{"num_hidden_layers": 8, "hidden_size": 256, "n_experts": 40, "experts_per_token": 2, "d_expert": 144, "d_shared_expert": 0, "hidden_act": "swiglu", "moe_layers": [1, 2, 3, 4, 5, 6, 7], "router_score": "softmax", "normalize_top_k": true, "routed_scale": 1.41, "balance_loss": 0.000547, "balance_bias": true, "router_noise": 0.05, "init_std_router": 0.0141, "lr_router": 0.00086, "num_attention_heads": 8, "num_key_value_heads": 8, "head_dim": 32, "vocab_size": 8192, "norm": "rmsnorm", "norm_place": "pre", "norm_eps": 1e-05, "positions": "rope", "rope_theta": 500000.0, "rope_fraction": 1.0, "qk_norm": false, "attn_scale": 0.177, "tie_word_embeddings": true, "parallel_block": false, "init": "normal", "init_std_qkv": 0.0244, "init_std_o": 0.00609, "init_std_up": 0.0244, "init_std_down": 0.00305, "optimizer": "ademamix", "learning_rate": 0.000308, "beta1": 0.9, "weight_decay": 1.0, "lr_head": 0.00729, "max_grad_norm": 1.0, "warmup_steps": 551, "schedule": "wsd", "decay_fraction": 0.94, "decay_shape": "linear", "final_lr_fraction": 0.0, "batch_tokens": 65536, "max_seq_len": 256, "doc_mask": true, "train_tokens": 332800000, "max_steps": 5079, "dataset": "wikipedia_en"}
Below are experts of layer 3 (counted from 0) of a mixture-of-experts language model. Rows are named router (the router's row for the expert), down (a neuron's output weights, with its number) and show model dimensions 0-255. Each number is 200 + 40 x the weight over its row's rms, rounded and kept within 0 to 999.
After each expert's rows: a language model's description of what the expert responds to. This comes from a sample of Wikipedia text that the model never trained on.

# expert 30
router,209,220,215,287,244,217,159,184,134,100,261,222,230,259,143,169,279,172,174,189,166,175,140,138,163,238,241,205,160,178,175,155,165,203,137,188,205,192,161,159,178,246,259,203,281,191,179,169,274,239,281,226,238,244,202,133,160,240,215,209,195,90,257,279,196,220,185,243,308,193,163,226,169,226,232,197,199,209,149,192,218,203,222,229,186,205,183,169,174,217,188,207,145,239,201,244,242,184,128,183,119,190,197,248,129,158,136,153,267,275,220,192,150,210,177,186,175,244,217,205,221,256,196,197,119,243,176,202,152,248,189,163,163,185,175,200,157,194,172,228,165,223,194,208,197,217,147,182,178,161,233,190,193,177,129,220,221,229,180,324,167,216,178,184,259,191,261,271,168,223,201,209,230,244,216,174,196,154,225,231,149,155,172,209,210,216,185,183,235,160,153,204,159,100,218,234,234,172,230,259,171,284,199,211,248,247,244,165,230,115,194,191,188,212,248,199,236,238,221,203,200,190,300,153,141,169,180,198,214,218,206,153,199,269,209,163,144,235,170,89,193,225,174,185,208,226,158,247,162,211,253,204,198,201,211,194
down0,166,143,192,156,316,168,255,167,132,202,293,160,184,153,156,175,124,183,175,189,191,166,168,180,202,157,281,242,257,157,242,197,234,258,215,200,174,183,175,152,209,152,201,246,226,231,164,265,193,198,234,164,279,116,136,162,194,188,229,194,237,164,167,138,172,160,181,214,131,227,183,206,157,183,184,167,316,221,204,183,208,238,275,209,216,240,236,207,203,195,199,149,219,203,153,173,230,206,243,201,282,206,147,250,175,203,186,230,182,176,246,216,156,223,212,214,149,198,206,174,189,129,220,176,152,215,157,206,93,151,153,222,162,188,190,218,162,203,166,239,141,241,200,229,173,248,226,149,253,203,257,150,232,210,227,201,210,179,244,189,270,184,157,218,204,221,293,162,193,225,178,185,250,205,144,222,219,171,228,266,243,188,190,117,216,179,164,226,190,217,214,181,236,208,216,273,163,235,241,180,231,192,252,241,175,208,261,281,216,194,144,234,191,286,167,155,169,191,195,185,218,187,164,270,201,203,174,153,182,172,226,191,226,229,196,221,131,181,194,112,237,242,264,163,211,178,136,243,224,135,178,237,173,334,132,224
Description: Middle pieces of words split into several tokens, often before -ed, -ing or -s, like appointing, grilled, supported, collections.

# expert 12
router,277,152,174,188,116,154,255,166,188,214,224,203,217,186,172,227,262,258,207,185,165,170,237,149,212,189,187,167,183,126,225,222,254,120,206,243,175,206,225,174,150,169,210,175,193,205,170,159,159,177,245,232,190,162,236,239,216,294,267,160,280,146,159,184,260,231,165,164,97,220,174,123,145,216,217,251,220,233,164,177,195,230,209,227,211,218,239,211,185,183,146,165,234,185,177,143,147,189,217,163,157,166,214,190,135,191,197,121,258,163,255,186,248,145,251,269,193,289,177,168,202,238,190,184,207,204,235,121,166,164,212,210,289,159,222,178,274,175,213,167,206,283,146,177,181,131,189,192,70,246,234,234,196,293,225,232,201,232,209,173,224,153,218,242,143,222,206,236,202,152,200,175,193,155,174,243,209,225,191,143,172,261,192,258,210,178,137,193,229,195,278,169,269,224,194,144,176,176,175,268,295,209,238,298,186,137,211,132,219,167,183,235,209,211,198,188,189,202,232,214,251,186,206,199,180,162,226,213,261,187,177,161,210,193,176,249,197,205,203,172,220,191,201,202,206,280,284,259,193,161,165,212,159,188,154,196
down2,164,259,203,206,144,250,242,191,203,208,227,218,211,277,143,189,197,154,181,198,241,195,234,171,237,230,250,155,154,176,264,212,252,137,194,215,243,224,127,249,220,194,211,192,148,216,174,146,114,165,131,243,218,211,205,185,225,227,234,247,196,232,207,129,254,212,113,183,201,241,194,194,196,201,181,220,211,272,158,263,131,222,102,209,224,195,204,109,141,134,166,137,189,209,138,232,267,229,234,168,206,229,173,123,248,210,239,195,106,193,160,215,220,194,174,289,158,211,217,225,275,198,241,174,180,173,196,217,189,249,182,202,238,223,173,198,279,189,191,146,104,224,219,255,186,244,222,228,174,175,187,203,227,153,205,167,168,216,236,235,208,256,268,211,153,254,193,160,197,224,138,181,175,253,114,213,209,217,205,186,227,269,95,215,211,240,185,268,197,177,264,165,231,254,237,179,147,266,184,261,212,213,153,151,216,167,151,177,170,170,161,229,189,204,170,296,190,243,187,189,284,208,175,282,265,239,268,213,215,154,160,154,215,240,194,211,139,183,172,205,228,200,199,196,230,265,265,181,171,189,207,147,189,235,234,187
Description: Single capital letters and pieces inside acronyms, codes and chemical formulas, such as I in NIH, TIAA, O in formulas.

# expert 21
router,232,197,172,249,128,137,239,156,212,226,197,164,212,143,180,220,179,277,209,153,154,222,239,220,207,175,144,264,223,174,259,190,170,195,213,222,164,207,173,175,240,192,234,174,211,256,281,171,215,210,121,182,277,236,190,206,204,192,162,275,119,159,237,201,197,205,158,254,209,229,241,208,237,219,261,190,208,162,179,175,205,157,219,221,274,148,214,249,206,232,142,219,295,223,273,162,161,240,197,311,174,192,166,217,253,174,208,164,199,268,273,193,164,207,160,211,156,210,219,222,230,225,140,239,263,152,194,221,171,237,135,164,157,160,277,233,187,239,185,195,135,173,211,147,161,190,193,246,199,182,159,192,225,147,180,172,192,144,139,226,168,287,140,149,261,178,265,187,168,165,237,160,202,249,247,216,179,189,176,155,192,251,229,171,247,210,177,267,247,249,174,263,255,246,158,187,191,163,154,144,165,174,255,230,166,213,197,140,220,246,163,126,199,190,293,227,191,222,180,252,200,190,249,155,255,200,171,192,258,137,118,248,117,157,189,236,239,126,253,181,240,228,232,194,147,193,145,209,237,167,200,216,194,183,173,214
down0,220,191,256,224,234,203,183,239,205,166,301,207,232,277,204,118,195,153,210,177,164,168,208,284,204,296,193,220,221,249,150,282,219,243,197,154,207,223,198,247,185,229,185,173,240,229,194,105,189,201,157,208,325,225,176,130,165,146,197,191,222,207,246,191,256,147,208,166,256,170,207,201,194,202,239,248,191,218,141,230,254,216,177,160,154,225,152,177,154,157,169,201,220,264,175,199,264,177,177,230,251,215,139,173,148,220,154,232,183,69,204,223,178,206,196,204,235,208,234,183,222,208,189,178,219,229,182,154,198,230,209,241,156,208,195,146,155,220,125,251,285,156,230,271,193,169,251,188,168,252,132,230,163,232,178,172,177,237,221,168,172,166,180,178,216,108,169,176,159,206,241,188,255,310,255,176,208,234,185,182,224,201,173,211,209,143,176,179,212,207,233,187,237,218,147,106,226,189,210,198,209,226,216,182,237,144,207,237,149,260,171,241,235,151,188,154,136,229,195,122,186,203,240,200,235,160,247,228,236,237,184,241,230,245,249,175,126,229,268,181,144,180,212,212,317,224,144,233,205,137,254,181,226,204,172,178
Description: Percent signs, units and count nouns after numbers in census prose and results tables, such as %, km, °, households, million, years.

# expert 0
router,209,241,173,179,202,232,239,194,193,201,197,252,158,177,230,130,232,226,251,194,247,168,248,174,207,240,206,217,177,221,176,221,194,216,192,152,269,159,135,152,235,228,214,180,170,245,230,180,235,213,177,332,198,165,200,254,207,205,210,206,250,155,204,202,184,205,179,247,159,223,223,123,191,263,178,168,167,267,235,263,242,281,244,206,286,215,199,254,231,197,235,206,137,149,281,242,228,162,226,157,146,278,251,202,169,200,201,196,151,208,251,184,149,242,192,251,221,181,244,138,146,176,219,183,139,154,187,241,166,204,230,156,203,184,194,191,165,181,256,150,189,307,212,163,161,130,244,190,175,203,235,203,179,230,123,216,201,128,207,201,122,153,145,184,236,204,284,181,175,228,151,155,253,190,252,316,221,204,237,211,254,181,226,250,215,196,169,166,234,174,170,246,159,220,244,210,198,191,209,163,224,300,200,232,178,261,220,159,170,231,191,196,252,210,188,229,249,144,198,173,121,167,266,190,216,196,185,151,155,157,252,220,173,211,146,190,231,243,272,198,140,205,308,201,153,252,196,250,237,219,122,201,236,241,248,219
down1,135,139,235,166,90,256,215,199,187,216,158,236,234,204,223,233,230,176,219,207,216,111,222,233,234,228,182,267,255,225,100,197,217,183,153,242,148,203,271,191,201,170,172,181,185,179,296,168,192,217,223,188,194,180,232,172,136,222,287,214,249,208,216,185,223,208,270,175,198,194,198,229,138,237,157,256,258,176,227,193,177,127,162,209,199,227,135,236,240,161,280,159,195,220,158,214,200,142,135,228,192,215,185,228,271,270,188,198,188,253,194,111,213,172,173,232,200,209,185,209,124,150,169,159,214,170,165,208,204,245,232,230,214,318,143,173,201,184,241,195,241,212,189,241,262,220,183,102,269,227,200,248,185,196,135,164,185,234,294,202,201,195,224,157,146,216,208,245,205,206,171,231,168,268,184,138,160,202,196,167,155,220,171,146,194,250,166,263,119,183,193,214,217,206,213,170,180,214,182,249,174,209,144,140,177,128,161,177,121,204,249,204,237,225,224,170,283,232,184,233,234,172,236,250,166,177,254,222,202,200,168,153,183,256,213,227,241,106,143,207,152,281,201,168,138,156,168,192,177,153,200,197,180,206,260,193
Description: Word-internal pieces of unfamiliar, often non-English names and words, such as u in Minangkabau, i in Yadai, ig in Schleswig.

# expert 8
router,187,203,191,117,245,216,169,160,166,217,158,227,201,269,185,220,186,199,129,208,277,148,193,262,234,200,86,270,190,225,175,201,162,241,217,192,201,262,193,156,171,258,213,163,173,143,278,184,154,232,121,128,149,177,131,204,190,203,244,317,162,316,248,236,231,214,221,204,170,264,227,262,234,203,194,304,236,215,179,204,156,163,212,240,212,211,243,163,167,209,196,205,170,216,244,224,207,259,233,216,225,117,179,209,187,236,248,147,233,163,188,258,218,173,162,236,202,249,270,196,221,223,167,194,169,193,211,167,184,154,212,170,179,229,211,222,198,179,224,164,234,256,149,259,201,140,292,222,242,227,199,171,236,208,213,224,153,128,269,237,196,168,197,278,158,230,227,212,177,207,238,178,224,185,251,209,177,201,218,181,212,146,241,194,172,204,219,137,260,230,240,182,234,185,219,239,169,174,232,245,143,175,242,149,274,144,256,261,195,142,142,203,148,148,243,230,176,184,213,224,144,163,146,262,159,209,207,206,157,249,265,204,112,171,182,171,156,210,152,220,289,217,184,222,243,173,195,189,223,191,244,179,170,155,158,245
down2,214,155,208,161,224,169,153,158,157,209,203,181,164,234,197,187,230,187,230,131,166,223,185,295,163,256,287,158,240,205,192,204,143,230,213,228,158,88,209,213,240,155,197,132,239,235,246,162,236,200,261,233,185,126,240,195,159,228,219,157,188,173,188,191,234,233,178,145,216,182,148,226,278,180,100,155,143,264,168,236,227,112,195,229,206,228,222,129,247,206,178,256,238,153,184,189,182,191,241,222,224,187,170,188,175,125,208,188,180,280,177,152,194,137,187,164,201,218,172,199,184,245,181,196,161,184,211,220,210,259,175,227,201,186,254,164,191,267,228,214,142,267,246,156,172,210,256,273,176,144,183,168,198,180,193,245,185,226,182,236,166,189,215,257,229,191,169,138,180,205,126,267,158,205,177,161,198,254,235,160,223,201,191,175,235,144,179,188,226,138,231,289,145,183,244,273,195,254,210,207,214,205,172,172,206,216,260,186,138,243,198,195,282,122,175,156,247,157,225,148,121,128,227,252,158,251,201,254,147,172,198,199,238,166,104,175,125,184,192,215,214,227,163,235,206,184,267,196,201,285,153,187,178,188,139,144
Description: Month names in dates, such as June, May, January, plus short mid-word pieces like us, is, es after Re or De.

# expert 22
router,186,140,202,291,153,238,219,229,101,186,300,145,255,229,219,181,131,180,225,200,197,158,264,192,210,195,226,186,202,203,239,125,182,242,169,197,221,178,233,139,282,190,241,233,221,254,149,198,185,150,153,198,229,158,194,245,204,193,228,169,216,217,176,244,205,173,189,255,244,203,163,153,216,160,180,218,191,204,198,238,198,177,244,267,201,150,190,214,234,236,192,198,245,230,214,226,266,193,153,200,181,212,175,177,248,155,234,170,273,135,256,178,193,232,172,205,130,138,227,176,238,207,232,171,158,179,201,228,194,162,253,239,245,206,185,188,189,299,185,164,220,181,209,205,166,230,166,192,171,261,257,195,215,162,231,251,132,223,172,221,181,206,184,204,216,177,184,187,191,202,207,187,189,204,259,116,270,207,267,168,217,298,265,221,221,193,195,114,183,207,228,190,164,212,200,224,68,273,156,265,182,218,193,167,237,263,215,133,231,266,261,189,149,171,200,160,137,248,199,269,120,130,230,275,196,170,162,166,191,242,162,117,248,236,200,231,180,304,141,134,233,175,207,138,185,193,221,174,216,165,205,229,142,199,189,137
down0,169,191,182,180,256,236,212,162,168,221,236,155,183,176,210,161,227,152,268,243,103,252,183,173,222,191,239,107,162,266,201,176,249,184,222,201,239,258,157,218,167,161,167,137,269,97,245,232,170,252,218,169,200,216,287,243,212,204,160,213,177,146,173,147,139,221,179,185,192,200,199,192,191,203,269,228,243,241,154,142,219,225,179,206,178,205,198,189,263,216,187,143,197,269,199,285,149,206,188,175,224,188,139,150,136,212,271,111,174,215,160,206,224,221,228,162,209,147,226,182,218,186,214,255,255,234,243,217,226,244,218,208,168,232,149,227,265,136,170,232,171,242,163,216,146,158,219,185,183,250,186,165,180,180,181,182,255,149,118,245,196,196,247,178,221,125,157,226,177,69,152,176,255,181,190,194,226,222,213,185,222,149,168,235,195,193,168,217,256,186,180,140,153,225,187,148,195,209,296,167,240,227,252,117,188,176,166,236,206,168,217,238,217,185,195,257,221,214,216,218,213,253,224,198,179,184,225,209,219,288,228,200,151,127,190,201,187,280,239,159,273,261,222,198,263,263,205,170,215,209,198,134,118,125,238,214
Description: The word to, the pronoun it, and topic nouns after the, such as series, season, team, film, album.

# expert 3
router,238,198,272,127,224,240,143,124,180,149,244,252,178,231,258,262,175,233,145,250,250,189,213,193,252,293,184,202,221,198,233,238,200,208,246,263,128,224,246,234,127,200,177,210,214,175,214,230,151,217,181,215,175,178,194,216,200,208,145,161,287,237,154,255,244,205,164,191,227,198,173,129,234,287,187,248,150,233,152,166,133,254,178,205,201,122,179,191,205,131,230,221,223,198,221,201,203,114,178,215,229,211,232,210,136,193,143,202,202,152,198,241,256,192,165,205,237,192,183,203,242,168,263,224,270,227,143,212,171,188,216,243,191,211,237,170,249,175,250,178,242,198,145,204,204,188,183,149,238,216,179,228,259,249,250,131,188,167,210,162,246,217,258,165,243,195,175,222,215,217,242,237,199,152,146,182,199,251,216,126,120,200,136,150,230,244,193,147,143,125,226,158,232,250,179,197,276,118,136,188,223,174,204,161,101,232,187,215,214,163,152,254,133,192,149,191,176,212,149,108,258,273,198,211,184,231,241,222,203,233,227,187,158,263,146,156,149,149,231,242,223,232,188,202,269,206,149,169,175,227,210,228,187,252,189,226
down1,212,216,189,203,216,221,194,238,219,243,191,187,181,205,215,211,170,200,125,246,194,278,139,163,254,168,130,170,189,248,143,264,185,148,254,214,215,172,191,198,298,268,238,200,128,216,199,177,204,306,128,203,181,90,193,163,191,127,241,184,198,175,125,215,250,247,211,182,208,224,206,240,183,170,267,168,185,207,202,153,196,173,211,252,212,168,251,174,159,259,117,215,208,226,217,257,156,228,265,255,258,144,244,205,235,189,166,158,172,197,177,270,137,198,178,136,191,206,172,147,175,126,158,218,242,206,254,255,217,213,245,223,183,182,208,220,161,208,192,229,235,218,294,210,188,282,116,144,230,205,237,203,194,271,201,163,199,197,210,215,174,220,218,190,293,191,191,252,257,242,131,210,268,233,264,193,189,172,169,149,231,254,229,263,247,216,184,141,226,205,154,266,246,183,200,164,208,250,142,173,156,212,158,189,206,102,249,171,208,213,200,152,241,256,210,219,201,201,175,258,155,204,169,169,202,144,222,155,160,173,195,179,206,188,196,166,230,266,185,118,168,193,202,261,217,244,218,222,246,253,116,196,217,173,164,145
Description: First piece of a capitalized word or name split into pieces, often titles and foreign names, such as Pa(o), La(hore), Sa, E.

# expert 35
router,195,144,300,215,144,208,202,193,142,156,214,206,182,178,146,237,219,251,196,245,220,140,153,213,215,270,183,227,159,199,198,230,171,230,213,200,252,177,174,259,198,245,215,230,178,141,197,166,209,290,204,222,202,218,156,141,110,210,198,220,168,141,211,144,190,171,195,170,138,209,225,125,195,186,227,135,190,227,256,357,209,238,200,251,255,187,93,283,258,225,234,217,125,156,163,263,257,176,259,162,216,269,187,232,186,233,192,245,195,185,193,177,175,199,205,234,224,198,227,107,197,169,159,212,211,200,186,232,200,173,195,203,228,205,224,152,142,196,247,173,184,248,259,299,184,221,214,246,151,176,226,161,195,207,145,135,118,243,223,216,212,195,120,242,223,197,192,191,184,243,205,236,164,214,210,240,242,175,195,219,210,183,219,207,211,262,195,179,198,179,161,249,199,150,147,237,133,172,223,181,166,255,204,201,253,204,241,188,193,241,137,279,221,175,225,190,292,190,187,188,115,120,266,171,196,297,189,225,191,153,229,140,180,198,243,180,179,223,120,164,171,227,237,209,205,238,203,173,249,253,189,146,232,216,233,156
down2,220,176,199,222,250,158,236,180,243,187,174,298,204,228,197,277,140,109,196,222,166,217,186,175,128,167,203,243,164,99,234,249,192,168,203,244,208,195,123,193,188,185,176,186,170,124,260,179,174,255,125,266,210,170,233,172,190,234,135,209,214,150,269,141,168,285,172,144,211,201,174,183,218,147,159,238,169,142,197,265,238,211,197,149,225,256,228,133,192,228,226,238,140,180,223,228,165,180,201,170,267,208,151,220,210,204,165,231,125,287,157,281,143,164,263,144,142,185,211,192,164,174,188,241,154,188,291,211,174,199,179,187,257,115,199,257,232,201,210,212,233,187,210,174,204,227,150,216,232,165,177,205,171,154,209,275,206,205,278,176,183,121,115,141,167,300,266,207,210,154,214,181,190,228,194,193,178,220,177,252,147,220,276,180,158,212,235,233,186,189,152,240,145,204,210,240,222,223,269,230,210,202,216,188,228,205,246,198,143,163,211,166,218,259,188,246,123,212,182,202,184,145,240,221,176,201,173,224,198,179,204,170,270,214,196,222,232,168,253,209,146,171,220,179,137,192,254,233,277,174,207,264,180,187,144,181
Description: Final pieces of surnames and place names such as -ville, -town, -stein, -ford, -ley, -son, e.g. Gil-more, Nasciment-o, Lepidopt-era.

# expert 23
router,240,168,142,136,189,187,324,179,180,293,161,218,146,156,164,221,178,217,231,172,216,226,277,239,184,206,282,182,217,259,231,226,244,219,86,195,240,189,207,192,149,244,224,145,156,184,178,151,171,225,275,204,205,167,187,98,261,168,212,182,237,126,203,266,215,226,176,177,249,159,182,193,178,175,205,211,188,164,147,260,228,231,178,186,279,210,241,204,125,245,218,243,212,189,232,220,143,237,228,190,185,200,168,137,207,195,224,215,218,238,182,231,245,248,184,201,306,193,175,191,157,165,266,153,175,245,233,198,167,233,182,218,224,228,100,168,162,161,233,176,228,265,218,165,215,189,148,234,196,179,203,185,234,286,223,167,233,194,168,227,155,170,198,179,154,182,236,202,271,244,174,162,151,148,235,346,205,161,169,211,176,161,201,199,197,197,188,250,245,153,152,259,250,160,225,181,263,217,266,207,239,262,211,235,228,188,275,213,178,187,183,191,200,164,197,184,173,247,205,229,166,245,265,250,252,153,171,218,169,171,193,229,175,117,267,172,202,222,248,242,194,205,266,232,177,177,245,249,241,225,133,206,239,207,211,192
down0,216,191,222,182,199,166,209,236,198,117,210,233,191,155,221,248,177,162,267,213,190,202,172,207,198,209,274,219,222,158,236,208,245,205,211,138,208,175,205,178,161,257,243,126,205,235,225,137,253,216,200,203,181,275,210,205,217,230,273,199,215,249,173,184,219,171,165,177,262,236,196,153,232,212,207,256,144,142,251,251,182,174,284,194,181,169,146,200,206,288,200,219,184,165,229,172,273,169,282,238,211,226,121,229,193,199,190,223,101,140,227,211,197,198,185,194,167,177,249,203,165,202,275,181,199,116,231,91,181,247,178,149,216,253,234,207,216,253,163,165,167,252,247,201,186,236,248,222,209,165,237,189,142,278,121,153,138,236,295,204,250,203,162,274,202,194,271,159,171,144,207,239,202,177,196,150,193,274,229,241,205,286,228,207,204,199,241,206,199,272,180,197,225,225,183,225,152,204,197,280,146,125,124,193,192,212,185,113,242,277,162,229,196,184,146,187,264,164,206,215,109,180,205,188,83,256,186,251,175,211,206,148,234,148,194,139,213,188,192,194,198,174,153,208,265,215,207,205,222,190,202,194,219,219,228,241
Description: Short consonant-heavy pieces inside words, including French, Cyrillic and transliterated text, e.g. lit-t-éraire, stra-t-ification, ps-y-chohistory, authen-tic-ity.

# expert 39
router,192,242,195,245,187,204,215,192,244,105,141,259,215,170,229,243,208,154,118,177,167,214,243,192,184,182,186,212,264,141,154,208,164,230,162,134,132,204,192,272,190,168,259,231,241,233,261,225,289,224,228,211,180,217,236,186,229,225,192,165,214,228,254,220,164,135,236,197,236,228,147,236,246,231,242,219,234,178,141,242,325,204,184,186,150,199,221,222,223,170,147,139,249,228,203,149,146,263,150,225,218,209,148,246,171,229,189,216,254,209,163,254,251,224,290,212,266,233,216,176,208,182,239,185,244,169,234,230,143,163,150,186,203,153,135,286,235,200,168,257,233,220,216,164,162,205,223,221,179,266,124,167,186,152,188,182,217,145,199,145,199,200,218,187,193,183,164,148,137,206,155,196,171,254,280,177,164,255,208,131,195,162,139,247,211,224,228,217,113,253,195,243,151,234,211,164,214,188,211,141,205,184,215,178,273,182,233,193,191,241,225,195,134,136,176,242,161,192,198,257,132,181,215,180,203,199,133,196,208,209,215,243,254,155,210,241,286,273,195,196,235,127,179,251,273,148,216,168,142,142,249,222,201,156,212,175
down0,207,237,171,266,161,231,245,191,240,137,168,193,279,243,201,145,240,239,228,191,154,231,230,188,260,190,265,229,197,175,157,211,202,210,163,136,150,240,190,237,204,199,230,228,238,195,111,198,239,125,213,174,166,181,208,291,253,167,261,295,216,183,236,277,221,236,247,150,150,154,159,241,214,222,240,213,181,264,232,194,180,211,158,88,166,211,172,266,224,235,146,186,203,200,134,205,203,152,240,210,146,177,156,224,188,219,237,259,193,197,241,222,208,274,194,197,242,191,230,156,247,221,205,126,224,148,260,196,246,222,244,274,165,187,222,217,250,263,158,180,218,176,144,199,220,221,216,208,180,174,190,216,236,143,194,234,167,195,116,194,204,237,178,213,190,204,188,180,238,238,108,218,228,190,188,167,181,178,191,190,176,143,131,183,245,268,218,242,111,214,276,152,289,175,161,176,149,212,235,158,197,145,209,176,172,227,271,140,212,184,198,166,160,256,149,261,198,231,171,158,140,204,196,211,225,125,206,197,224,257,223,209,193,177,254,269,174,182,281,179,145,209,230,192,251,175,279,192,167,144,183,196,181,104,149,180
Description: Pipe separators between numeric cells in sports results and statistics tables, plus header rule rows, ISBN and units like yards.

# expert 10
router,115,242,236,246,228,154,162,182,170,156,122,134,240,216,262,234,288,165,245,262,237,196,234,149,271,183,195,208,215,256,201,269,206,217,238,242,215,208,166,198,237,173,162,267,190,139,175,234,203,222,216,195,206,290,207,239,221,221,186,162,195,219,222,152,248,250,225,328,170,97,152,190,233,190,212,178,187,252,174,200,123,135,223,178,133,179,185,117,153,229,174,260,160,186,238,200,253,193,276,142,228,164,206,141,301,204,158,186,240,227,175,195,189,189,199,205,198,189,221,206,193,282,175,255,172,195,223,236,271,180,224,226,192,226,167,229,169,229,181,185,170,211,135,251,269,143,179,180,199,231,208,227,206,186,178,206,160,207,189,168,271,248,223,212,203,218,245,174,174,191,168,250,224,217,134,135,158,200,210,233,204,194,204,168,216,203,219,219,174,185,215,173,140,241,147,148,246,203,275,152,178,165,209,212,161,184,153,190,181,126,201,147,176,164,249,162,170,241,203,234,269,260,153,126,249,160,168,173,254,245,99,138,168,213,226,184,173,217,204,209,231,198,188,218,257,240,220,200,272,222,276,186,186,261,156,260
down2,108,167,192,232,164,191,179,181,199,179,204,280,218,186,191,165,240,270,234,243,136,274,211,175,121,231,226,199,174,267,248,162,209,232,259,255,185,210,231,156,189,226,246,175,205,166,234,155,206,202,211,224,176,170,182,206,191,226,172,234,189,196,214,143,236,219,280,185,221,244,186,161,152,163,195,229,217,227,147,245,155,156,164,165,214,165,231,229,243,194,231,208,183,229,229,190,279,164,269,185,168,245,212,268,234,290,195,220,111,148,222,174,192,92,206,159,244,218,222,313,128,179,171,133,206,169,223,182,190,237,273,218,206,238,108,257,172,182,109,257,166,183,189,151,194,169,209,225,192,204,205,193,221,169,205,211,134,269,190,215,151,204,174,228,254,218,107,199,212,268,220,248,249,203,210,182,198,212,189,164,151,204,232,242,194,245,198,196,305,195,247,179,230,153,226,227,157,217,182,148,233,227,187,165,119,154,186,143,153,256,171,209,241,180,208,240,172,190,190,163,228,234,97,185,141,227,244,183,207,261,137,189,215,224,180,178,184,138,171,101,161,219,197,147,211,180,108,205,271,235,177,192,199,172,236,160
Description: Table pipes and capitalized words opening cells or names in award, sports and election tables, such as High, Team, Best, New, Nominated.

# expert 28
router,191,185,130,258,217,205,189,292,180,165,176,169,196,215,245,135,180,216,211,170,161,233,192,137,178,195,233,235,188,145,190,141,185,119,215,173,118,125,214,165,231,208,141,139,202,157,235,295,242,147,152,175,214,285,260,180,132,181,227,179,180,126,204,225,201,156,210,229,219,196,223,221,255,129,186,232,250,150,182,154,189,200,145,191,239,284,162,141,188,274,174,154,188,231,305,187,246,209,191,166,239,156,269,181,176,216,161,213,257,155,130,227,187,178,154,152,222,165,242,170,148,140,173,168,242,194,169,202,127,256,260,256,170,157,202,201,178,246,109,190,209,217,203,136,244,211,195,179,271,226,252,246,183,152,268,232,196,162,172,176,239,205,244,250,181,217,197,167,216,163,171,181,225,139,196,200,194,270,232,186,161,227,180,234,257,148,172,194,208,196,140,200,185,142,205,202,170,256,276,166,153,183,167,160,201,191,193,188,191,255,222,198,311,192,148,211,188,201,149,233,253,192,243,213,174,221,165,172,205,176,148,218,234,242,190,203,215,143,199,232,165,210,163,185,214,193,248,169,149,244,245,161,137,203,82,172
down1,197,198,169,232,215,201,182,261,130,287,149,202,183,168,202,217,174,247,192,190,244,208,176,142,187,287,167,176,197,202,222,264,172,137,235,180,231,215,202,139,204,210,134,211,264,226,204,240,283,211,173,142,129,168,263,177,272,177,160,190,153,187,135,185,179,136,194,152,158,216,196,188,242,135,221,160,258,250,172,152,192,225,146,189,181,184,189,164,229,193,205,121,226,242,187,91,283,235,217,174,219,212,211,220,198,157,193,222,262,158,263,237,293,141,189,150,193,165,206,182,181,207,232,187,235,175,238,199,253,202,218,232,244,167,142,173,235,186,179,116,281,184,245,192,193,176,200,174,245,233,169,229,235,147,209,124,231,90,179,206,231,198,207,302,169,216,244,217,174,214,292,222,213,172,226,184,209,219,183,200,167,237,243,210,201,137,223,208,180,117,179,201,184,260,225,192,234,149,218,174,252,128,199,169,216,199,269,172,291,204,202,216,241,240,181,207,239,221,185,234,201,193,240,266,209,200,213,136,193,325,251,226,251,224,182,191,278,237,186,257,220,151,266,142,237,174,185,129,227,188,203,185,193,212,244,176
Description: Everyday nouns after articles or possessives, often starting compounds, such as fashion designer, film, life, water, work.

# expert 32
router,255,201,192,229,249,180,142,225,221,242,232,151,181,182,202,179,221,146,229,142,276,256,230,185,141,209,166,184,215,191,173,112,177,42,177,124,191,251,231,197,223,196,255,192,192,167,146,274,226,181,230,198,247,252,185,160,156,149,218,189,201,255,214,276,170,230,157,179,245,168,151,233,231,208,206,243,185,146,195,173,199,268,146,155,219,137,217,221,160,192,204,215,262,244,165,143,235,178,166,177,119,236,201,195,264,262,232,230,145,216,209,228,191,189,246,169,231,169,159,250,242,226,185,194,216,236,124,129,256,235,234,199,205,152,239,165,157,226,204,157,219,183,189,174,147,111,164,184,262,200,200,243,232,176,148,224,233,203,204,189,244,280,193,211,184,187,106,208,231,250,179,153,197,227,185,283,199,171,250,224,225,235,195,161,248,253,193,179,159,202,240,118,184,227,237,217,261,187,141,180,166,231,249,200,180,212,242,248,160,230,212,207,226,212,189,221,204,196,161,168,212,170,187,261,116,264,230,157,239,230,208,172,231,189,185,268,123,184,249,174,189,189,261,250,206,255,206,93,149,190,247,179,231,214,222,106
down1,198,119,214,178,149,260,189,230,149,220,168,250,151,251,226,140,233,185,152,242,157,241,242,237,176,258,246,212,195,215,180,175,266,210,130,199,224,183,249,152,222,208,148,190,178,231,214,141,134,187,292,155,167,209,176,183,213,197,308,169,230,243,196,165,196,230,203,167,195,236,198,290,172,219,170,202,155,249,198,201,199,152,215,229,198,262,253,264,200,172,250,207,261,210,152,195,159,254,176,233,210,191,194,163,290,253,267,158,176,165,240,197,175,211,175,233,136,212,217,218,202,226,218,231,239,250,226,176,228,261,142,282,209,222,174,121,227,182,121,267,222,207,212,212,176,247,213,189,189,188,211,137,188,268,198,175,190,225,146,295,165,217,186,214,129,191,226,124,252,228,163,242,237,170,290,186,171,257,251,118,160,207,267,256,134,197,229,157,142,257,201,195,222,151,255,181,212,217,186,160,191,171,240,228,168,148,269,267,214,310,222,222,190,128,196,264,206,216,210,163,177,218,165,279,164,162,188,161,272,180,213,122,191,185,170,177,255,202,194,198,226,225,209,230,215,201,149,254,180,231,178,181,199,201,226,234
Description: Quote marks and short word-initial pieces or particles such as dis-, re-, con-, all, out, one, mostly after the or a.